config.yaml
n_experts: 128
d_expert: 64
d_shared_expert: 0
moe_layers: [0, 1, 2, 3, 4, 5, 6, 7, 8, 9, 10, 11, 12, 13]
router_score: "sigmoid"
normalize_top_k: false
routed_scale: 0.25
n_groups: 8
vocab_size: 29736
tie_word_embeddings: "early"
learning_rate: 0.00471
beta1: 0.95
batch_tokens: [65536, 131072, 196608]
max_seq_len: 512
max_steps: 3683
Below are experts of layer 5 (counted from 0) of a mixture-of-experts language model. Rows are named router (the router's row for the expert), up (a neuron's input weights, with its number) and show model dimensions 0-255. Each number is 128 + 32 x the weight over its row's rms, rounded and kept within 0 to 255. Numbers have three digits each.
After each expert's rows: "comes after" lists some tokens at least twice as common just before its tokens as in all text. This comes from a sample of Wikipedia text that the model never trained on. Tokens count by the router's weight.

# expert 42
router:136161123113120172163139059142134159105039158129102131156110151152169092144165188116102091123147127137149105150123147122153104116139136122136163118114067180160112160096149100120141162169119143070153107187086102146212173152175134086097175128145176122110132100143083093165079082104169090145124127120159185104102174196082083209167150090103173077108159123172167091068153103085148139149143153144139118131113111175095084039159122167119133127124134142159139094122130131061176110121134173136155145140114083156162119115114108138160119107142115149147190135141135130117122150121176099154159130146148130158122196136110190174117165104088142144240143116102169092094143159143132193142073126127104105090138156152161103133095189177106085147100106088077168098120124133138152167116132091
up0:137112164132113123117130117112134125155079199132080070147188163098113125169103112129127110138166122203194092101162114113104125133077084161126127127114109070105124040149117016128160160110111078136091115156118191111143157150146134168164123148130113150141110096113118130186119100136104131127206134149140141113140108117187170097104101069108123129129151154100162187114168141093182147119139129114143128115199195155165148141119170100128077103121095093128083143151149142113168099156142139074156062199152113128151117136091102148085123104120117065149130100134085141126124083134113140139169093156097162126151136123107053102178082127142123114160172143126131083073123190108085132152141148117157130141117099127080153119128177092184192155157120131094051169142078099177154140112189066
comes after: " |", ":", " of", " in", " (", " at"

# expert 19
router:148130139130162125145156135102105109098114091173153145112088118179125125159164030132115128160090116162143179167105095099119151187086164118157105188112148144175089192095131112068144096128123115142122136103130171179147128137166185129161132100142140114133082137137159095174094146108123147155083122179127107114111104137105127173180137106172138125092184183150146149116147130130118136131173142162208146130150163144120082129193097181116154142138145094140145134122115226139138157146113147134155166158130123055129149065135056113149157100149088100116169168144101113070125107120122106116128134088146153189139148162142144081195165182116108145083139168094116168231134154109085176092121132076142134132193122135164146137157162165089110161092140137131121138166081112082071221142130074
up0:129051098128131152097215103078058081115158119161129147107108141096098111084072141088163144103100143132047102142158099154109135109100117148091120099068112114101151108161164125172138108148163070166116167118109152142148134138135105149101104136141100100075128086120059088138132136189220102161147080146135101117130206140076109079143052143059103153087176159078114147129145143120201097151064109153105121123102097140114150126084077126116112123142163159187122143091054153100134109165154154137128071106130144128122138075128144104205121101138125084095141139137163129105125132149139130148132105128090186115153108191044088131080156110118106085058117137166128126120115093173119173117102114067133082119159132122180117164089100118087119169076150144151127109148114158134130133142112115
comes after: " the", " The", "The", " two", " first", " three"

# expert 65
router:079078138124157136164119117144082083130125126139130123146142082121201131108146115172182162087130100121110134141080123089200155138114128126138150173159124149104082090127080080124133129104126119147155116100173131132167184129122122111082129090116159126103064146156123103149067147093132076094120125089102127141072114134150065126090114110110125102094127140119144131133144147144087131079118129131221182179173098126085104103054101160115114125143092079156142190093146204147148122110116143059187181183146086129129135086073059137147139110103130106180154125137134099041106109144089138172093178116108146194167136138166140096190157101100160095124133161136101162131198152159137221172148113107151139134135103098117110098160101117090101107137069105080080138112140128108154188178161099
up1:156160125099142105109085120159167116144078190161221161174132160124074128125190151150145142094112088129144172088184164082144180144140135168112127093170138115082103200130109113147164059114137124145115105131095144241120147112149129171146146077137105133146121107142130071174134176116092188132116158109040130047126182138156144168162117133105150113131160155181157198147104101119112095161174102161134132133090150057110139166206063138173120155135090072141154108136116135134152136095170116114141162187161163171100166151186151116085146086133149118164091129072126166159098117170109072181141143178126149165148124097148110098146122101169167139162128112179120144135137077146119101148111119157124133144107138084176139144088156135160104128160151125139110115150124143091113098187131124
comes after: "1", " ", "9", "0", "–", "2"

# expert 0
router:106173150166140123157152116094138090137112154122114121128101101129149142086132150219131133157163133087174080161129184125162132142130145145099142171120057170157108213104065103087150137127128122115104089104148125090142172129161113094123132168131080180144097124110132067140094149162117137154156118128174177128139168086101116153160164094133116098108147195110157092095182120134104096131109161127174193164163195122065148129187134157133107142110186125098164148118113180080194174159130092117193130201132156132118085143136170167159115066108157113125211099100103071128119104145182131132124148155148113171156106127119182172162133150121162084093148172117127102119104159157164169184064114100152108118116155130093070123164145140081061127157127130126155175119106094063194140124115145
up0:097152146124153101093151123160109140113129117170192072144214073103105142091130122135080136138141113105125090139135168186189180159129060116158140153128182137110096126130082160118126193176142087166147163119057124136166147087160170155124134141188122052083122116156076128141132093176112157109093096100090109117157103122096164097121089159189185108152110155116134068104131071116102157101142104132101163128115135169105154165105094182109120129102120219182135159075167113071093114147136113158191127221156157079148113096148179170117088140068104092118080099154191139078094123107094103104135136096148181160123113117107122092115185154144157121066149108140125128102109077115114095149148122129131134148142148128095087091121144195104092126117119114180137143085089127150136136086102129
comes after: " |", "|", " Win", " Party", ";", " Team"

# expert 26
router:149097156132168119167139131135106075115111114134124146150129095190153122125151074103127162129101105208136143208144136092087106138102167120175118140103151113184074113115044154099192108147133119114123167117129179126115172139162190125168143086118144113130107102131169046141064110110159088103105095118159086128128132161106123176160163116163186107118173172123187140126113109111190130160191128185185145145135136124138095060157130197107144114210120085171148150093144175181144124148099124146151166163147137089149169081104067149148143138117142090150176152122120053106148097119134171171119141114126133163145147144121138129151175113119152169131127190113130146204155131135065192101105139113142161085204105150131164156182173174087118173079139123141123138149152109082122156147130107
up0:122129116166107117119109164154044176162151122066182186162156124130129085115112161108145154100139092132086117107170104159128153087106095145093126081100063125071156113148131142167129160124141143092177124172128081138099139186107137085142133128138207130165107133120116120107127125180135106115187074162109111153092151164099103137106090044118094152125164118125114125148135126125115147076162149129113116100078135139138126091066110084155129090120154120134163089144147043108179146085101094180098090103134116088118043138106149147091162118082143145129122120149161051128105125171170086100100118078122171073132168130130163119102057053141137130159141113177176094099120140161142159083083065139147111134080124152128143121136104101110065091115082071198120164139132109080161071136153184
comes after: " the", " The", "The", " this", " his", " a"

# expert 23
router:112156137131160123196128122129064119091144141157127120156124112172161102104119087126113149159097128214128162204130140147136120187116157142170128134093161151145114111101064106081200109138105147122109115116106150126131174124141170075137177096151164138150151127139117115163106175165152134182126088107107164158123189135133112162144160130193192150107174137127156120153207117119174124120177179165168097123118134099149087080168086180150108067205186091151181194104134113116127159137060167157149145123141150110105121111129098153150126121140146074109157142100130066102113110115144188135148131122107138123128152116143204109165165193127107168143155204153134137105129161181048196097120149102114163108192142154149151116175153202099129153103102103132125126132132089101107127170175085
up0:134139163095119098124112154103160125116136087139164105146075194137140143154130150171117126184179172115128110170122163112163187155171055125186127111119112130177131165090084090069126138126165193160092095163099127162096122127080128123139142121090101152190098097158121117074122121132078174139065060170124153084121148027146078099121147158131131118146178108090159142122137129136092126132127117093235134117110149094159106122150142176071146151137128144141109176162197122111157156126082169079118110151115170115127149152180109150132131132100140092087131110130082122112147084122151089110102087122072194164067107136144153111115115114118126104127149112141139119129107141191101074159067096145077077096139110155125141114069181155094174136104185134113193132154161076106099147081191107
comes after: " the", " a", " his", " first", " The", "'s"

# expert 28
router:183134150129150184162135172116124152071126091143117165132109135119124143134102159189131162094083132180090154167161128133192089184088166119105088119157115113086132163135148097137115123074106175143066087133126137089132149120138143095172170157133148144136140157120135111176123098110194138170151086117206128193146120177143118184088157082097106149118102148193180128122147070075181148111096188139142128118182164176071133098154077125072158137116114124134131096103150170079173127148090137154181121136223097107144116047102132132128140096120115082154222170204118122115125136151096168123109058107162108110162215119106146114173160092126165131117123122090157184154129131144165152134150152149155093137149104191112074151095160132126119173121113117142130105138150107138117149104132153
up0:122076059120166133131070075123136083153126117164112128127104169142144113138134142108129133102090122113122096090074165131121134162188073128132104101136173156114082127112137146143105122201149157125100114084119165124158114158149109073156144081155068185127098133097116190170167069137094097132143155154159065180155131162156169145094124119071121147182132124120139140110148110144148133167171090168194149081126111102142171139139156103111135098145074137096108101153142128116117136137177093174158158102117162105189112118176137128163134094121089061130125120101135093117159103187128105103116138143090164129155141094137178049110143106120155068052109144132131185176195145187104169109167112154142146197198157119104182164086168064152080135177103064089112149100128129127193150169125102
comes after: "1", "2", "3", " ", "4", "5"

# expert 8
router:103089133117173135128164122145167082138177143107088143194131094183188175158108152158180125104161096102123152146093125084158161152102178068174047150152107120165063149167092094138111144100127127158109118156130170095109191160166119110128111143179134125090079128086126119169070080096153108112106109115149108106105155127104080147121145097176167136155111144119163098163103111160134140119162148154127160127215193077100130099173099121090147117131153063151142117164094145145189151144083129145138104149156125105145154109116139116183143096123121082093152115150066061071129191154046100177138127164181131148140190204131201112144141078104124107168101100078091148174141167104155131121097139149138116104109136146104108123100168127128105158125117064101192123084141152124158149111075121
up0:135143147080193103113191167182105036170150111187118114136063156117155115116166173150098079097107095131140167152156095147133149105107157172180108154170190117085152166126155148098140111113129084068094083145132108156050136161059157195133081176128092120128154107108077112155126081139147114115167111098151144056036141169092141169130093102152161099132107094118098085131095118112209150137146119142114136123128061061091123141115210100109164136116109114118172118118156140129148145157106145109109114163136139138122143113102185166156167140151109103168139117139097066137086129168142119179112079104116120119139130096131135130100141066153155118135151129093121192165131101109139107166147091125100097141145118141119152111147153083122087110105093103164167019189161152145115152101119148
comes after: " the", " of", " de", " by", "-", " al"

# expert 11
router:126145154114160140151193175098120101169115143108141133135156072114151158088126145187100120146181148158131103173125162116190156145121145138115140169138098146160116158111008084101114146142116119105095127131124093102201130110234151077129104176145115144164125129089139022172100161169079167158127126134184114136147174131141108136149133120111148130120155134116131067105193110168118127125148173124165195156158182089144104130161120197189099162123149117108214133118117108097153150133138089075194113130121162141128106126135156160137120041133168132116219160120095086134103130137130159135128134131167116133159131092082160150123152134142136130129147135114117112101117121116142207185056100119150123137132121137151081124170177171114090141138147126147194162091093106056168138126114134
up1:108088114074079153111129117148115170125107133158057146116161118164123141142188165111126149163140130144185098101115147146136120161091124104148072154115165132147056170200071104127143153125166208136103135072117153099134073153169119129139130135086122101094107096170135133123181145108098191161087113074086116119136068166070108092146160096093123217140107141150109129157136126108153153094135115128126097103116202124139134221151149132108166079158146121128076143140098125084100151113111119147188134173117115152140090109102108097133139113133167123156129113139122099131053094149051243179091083137114167126127066126107114164103140166125143116081149133057098159116133121149151157080157144124172156162060089102083137109136101125129163096102081134110155165071167104117114160163138142
comes after: " |", "|", "===\n\n", " Team", "\n", " No"

# expert 15
router:099139115128189158185198146124099096119130126109096081146117133133143149110144117196112111159168155171142126178133155137191094126147116147102148189144098123160077163084097091117134111133110139154121101117139139114172149170180114100194146130095166141122060125097122088142147178153104146168144112099199116153126183087099138186145173101161128130116189103120121080144173117175172176132153153160169201167161164134048069121227083202125133130114187106134172140089132139085146160135102086098206117134112130110122166122143128186118067039094135100082168105108119092118143115156154154122122084120142156139156147105083128172182133143105136103134181142150165135139141153128140186139057119103162145139121136141147088183136138140113081100145154114109108162109086101103158097119164138
up1:111116162099128137172157098135159152095141095126164132128129035191133108139096167083129155141069193089084168120139155123083066096131146071102151111178128082121191116144136103124163122084107155111050101132161116122179093121157119107163123125132140146136120125123144082163097154117143112168130143136087144099135136130111120163146125173166093040091128156112152168110164139127099125084188153134090100102174089134102108139108086109121125124163143100130104186123088154140142118129119083061102147097129097112082113135107138159126143139124099133080172085152138151082095146121157083134099115146098105106115168074076105140128159144145116176156160176173067122202108143117101213146009137080126157130153082092217145166144179106144123081104106148146078108102131088131137121143048143
comes after: " |", ")", " Party", " Team", "|", "%"

# expert 25
router:124108161132172181158128182122105138112102123142090151136080149173139181134089139155132177169085089177133190176134103139157124176071152124101060126125118088079137164103136096121158112091097165100097102122142103173095137113120161058106146168185194159131109146145154108166118101112158115105121081120171110169130095135130154171108153087138145163086114131192163122146147152113112139119161187138131115126142150116102183103128107140106127106126106100172103142160091138122129155149071143160195142154145110000151091082125173119134177107110057085168208158121048143065143162170118170100131103111191166119166185159135160150176139145132103165175129172083162180115083201139116152113128139121107133136139132164103125134102162179092099188121120099109129164132131132115098155145116146
up0:097151134090154149157072125151129120151104105132103095106051149120131156166132125098093166058065125142137100153124070121096127154143112163136047145145097093205100062161108121122109140151150077129116138196085087147124131144140153130180150118123116077126078166113171130084151098060154133116127091163102130169107103142094098121150151094178116124128134137140100134154123127145137091109132146080156114155121100140140150154140098103124188160105109140164155141143101164142191101079092030120138161133118125110127116168101185157086123179094159131130105132186096200086216088107132195124196102133144175136142077163129163124134147166212145167150180100131119180099106132086058144097126095125169121180134141080145122110169077121119078103115112099082147121156096086072143107100106130
comes after: "1", "2", ".", "3", " ", "4"

# expert 67
router:136097136157156101175186083089057135056143176126176116056141133166156134157132087149123136101190141117143135165170114096178166178154144121196129146137121167128070118165111142171190113154105164109137132151085136109150222125146139129069162166114132091134161138118075148162116090120096128136095122064131140195119150168125118157166134111092154163153117169154144110162144101099128129051099194146187174162153172148114142120151106117173159161071161077192079164108145144106161137107110117078202181089131112116115098102160094128190126091129112098147182103084120089133119134172095169194125162133131116148131157125111128130157123146111095152153126118170079127142179131131146147180134057115114082097087097161153077119165135123104102156108136130134149103124139109124169172168156068
up0:117115153122114123127129111103166094113158013141138139121114169121096115168127106111131196092087141135106112117142145114188159122189123092156168151093137106174160174117144104159138112104102182111080112106108133058105141097142162123129143128138162089151101170135130169136138130168113146130095127116135143201131162132124187105155091066155109173154091165158131146157140094067100101096114133094144119115089101107136147172151121118114138103073101137165119125074123153096116111117102139093195150111115094132148093106141184128126139136148114180206157130168103051043128115099103095113109177152100087127102106111222131147191099099143072175126077142141137180114144169131121080152149089158140156160133166177175080090147096088094132153090055118111096091192116076096155165169174179
comes after: "\n\n", "-", "\n", "==", "See", "Personal"